Weights of a small mixture-of-experts language model, trained from scratch on English Wikipedia: 32 SwiGLU neurons an expert, 8887 steps.
Below are experts of layer 5 (counted from 0) of a mixture-of-experts language model. Rows are named gate (a neuron's input weights, with its number), up (a neuron's input weights, with its number) and show model dimensions 128-255. Each number is 128 + 24 x the weight over its row's rms, rounded and kept within 0 to 255. Numbers have three digits each.
Before each expert's rows: a language model's description of what the expert responds to. This comes from a sample of Wikipedia text that the model never trained on.

# expert 46
Description: Table cell pipes. Pipe separators inside dense numeric statistics tables, especially after zeros or dashes, plus semicolon-ended numbers and ==== heading marks.
gate0:122097100131148122140112140141127120135099153139134119162107109134149125115162119129119147101120075108147107165180143057129136153114144118131114144140165124098127151113102130080121123087151116141131098142087140105118133117110153136134159084067140094148087134123114118115087165114115111148142091139150113112158122149122087125109152094105096174148111124157139144140129126086135137169099
up0:104136112139097140156132107138118150123107164128098114140088107129111076156124177160101129150126134079152157113146116145127089079154133107129116114104119103079174155101137106111104140108108101129095165150151120170142104087107121137107134128106129113146154098132157125126108121126174131102145143107136101165114119127126113133123138129129149097134111140115068134111155128109139046141163

# expert 18
Description: Clause ends and connectives. Sentence-final periods, that after verbs like ruled or concluded, but, where, when, and years ending a date phrase.
gate0:136141121113136201147119146082142134137122119139108113106155111105149065125104136113135138145139140108074134080112096140161122156157113136138149108153148126116173151128152121083126122148154117102120167095137136137142150116109178152117102131139114142118154142129129084124113142129156124135110146092128134160112133121163113137160115123086164197134134114164172168145160153126110112177188
up0:113114083123073126096141109103066102135108130142165126118156149155122156099148093134132082171165163127164122120126175151116131116163120085170143151162149118152070083102117119121125096114109154135164107145118138108101141119163096088111176103122144082111137108104165152134153113130181110085127112154136162144153126130125106131077141156169114115106101118087128145094095124157131142099094

# expert 40
Description: Conjunctions and separators. List-joining words and punctuation such as and, commas, &, /, or, vs, and "as" linking actors to roles in cast lists.
gate0:102116143144093140178129185129118077087146095142151075157141113111120144110127131086123104106145109149135119157098173117127132078123132156112117126106167150109147160117130146142129102094156148107113130144140119164127109124085124112144157103098096107144135153156110116140146149120163133120099163147141158145139138114153108144140115139151069147125111130125115107101143166090102121149147
up0:132120138166131088210141135096108098145092118182133110084144131118128191160136126133105123081133105126103129097098137154116149171111163101099120115168136123162133133101117132157102108122164088139071134136082133165143173128147140138102122148085152083120107136133112106149118101158172177117130119117141142159130141151103145150139122117106133093128159168129141133128101137129152133148141

# expert 20
Description: Conjunctions and commas. Commas and coordinating words joining clauses or list items, such as and, or, but, while, and commas after dates or names.
gate0:163141073111192156113073157128144143178160149120117108143138140125185068126114070127121117131122163134108147152121119128102100141142134148130137122131112145142107150131150139160118099178125185152123099081119118085092138147138134172153128082120117101178140063156097102152137125141108119094126125163132130127144110055112112105085090148142116125125112090119112099151117109148112130137123
up0:109141096057176167133141112149149101131090147157137158088106137114117104119120140143112124138131149111123125161101097124096100088112146066137134124126111119115143149160161139121111113177123175172152132128117161097174118119137120145139153078082112115180159106146129097145109133138155150125125130110109156122131112148127138095122128107137160122151119157139105108107163136096118147119133

# expert 36
Description: Commas and closing brackets. Commas after a noun or date day, closing parentheses, semicolons and colons ending a list item or clause.
gate0:115130117118054164182069167112140114087113140135157151098109175128134059142134142172122145111122176118120106152088151141112126167149115133149130096138129125119141112107116178147164071114147131128126158123145118098142132088127097140179127170136144126119119154107140091151111150154130115146124158079153126095139129099142107116134156118098142108099112107058131127124142105142117126159153
up0:161155132131081107159112186116114150098068175091141120185092133104128126145143104122112098095143149124122099158112131211150137138174157114132144123159141141157144158135131174096136090093150167132125129169113135128104131114107137144170143107114129082121096164132161096088143083185128098153171111100115120144131118149147133165142096172146100102144134119074112099169161152175106132150152

# expert 6
Description: Articles after prepositions. Articles and determiners starting a noun phrase, mostly after of, in, to, with: the, a, an, this, several.
gate0:092164146132079140148152100090168075141166111152165166110133155140138132150147142124167137145126133127146148134132112179184151138111152128165163134114115126146125131150141120103136114102118077157160129110171134171114174105122118102137139113118120180142167138125058140146097140203095125109153110149127125144096119146106131136122122134121144155148123121141094117132125127110127144161111
up0:107134111163151116158137052093148112164113138125150118095152134142133125095108155093131150115116117132144157159115123146145147109070126131138152117126150134204168150137112137089164093102112140115123103123070147106130138128115137154105102110127115123144146157104077170166139145203103094141158117150157105114126113112206146137127119116098119171140155165132142124116123121173106140159116

# expert 2
Description: Time-span nouns. Nouns of time and quantity after numbers or articles, mostly years, year, days, hours, months, as in two hours, 60 years.
gate0:121108146133104164110157154114128116134107150133142132121154151171125148093123124104103166126085109139096110128138165109126171163092127139139112094139145152161141130146137138096124125141171127147139162097093115109140137201131125125111103138105126165214124127127103081140120170141116102094120156110145113084140126135133124113148106151136114094145101111072136144130104139158138172108182
up0:139117170085076149146152149150157164164106137108116131094109156172081090113116162167143111111142099158106125159139126124126110104184145160149135172122141132115106118110101127146160106122135114155111114105109126128116080107117117087138135146130114109153118147109116104121109120097112107124141136128140108134106165152170145159150084132089088106126112103153125139137116146139151124100111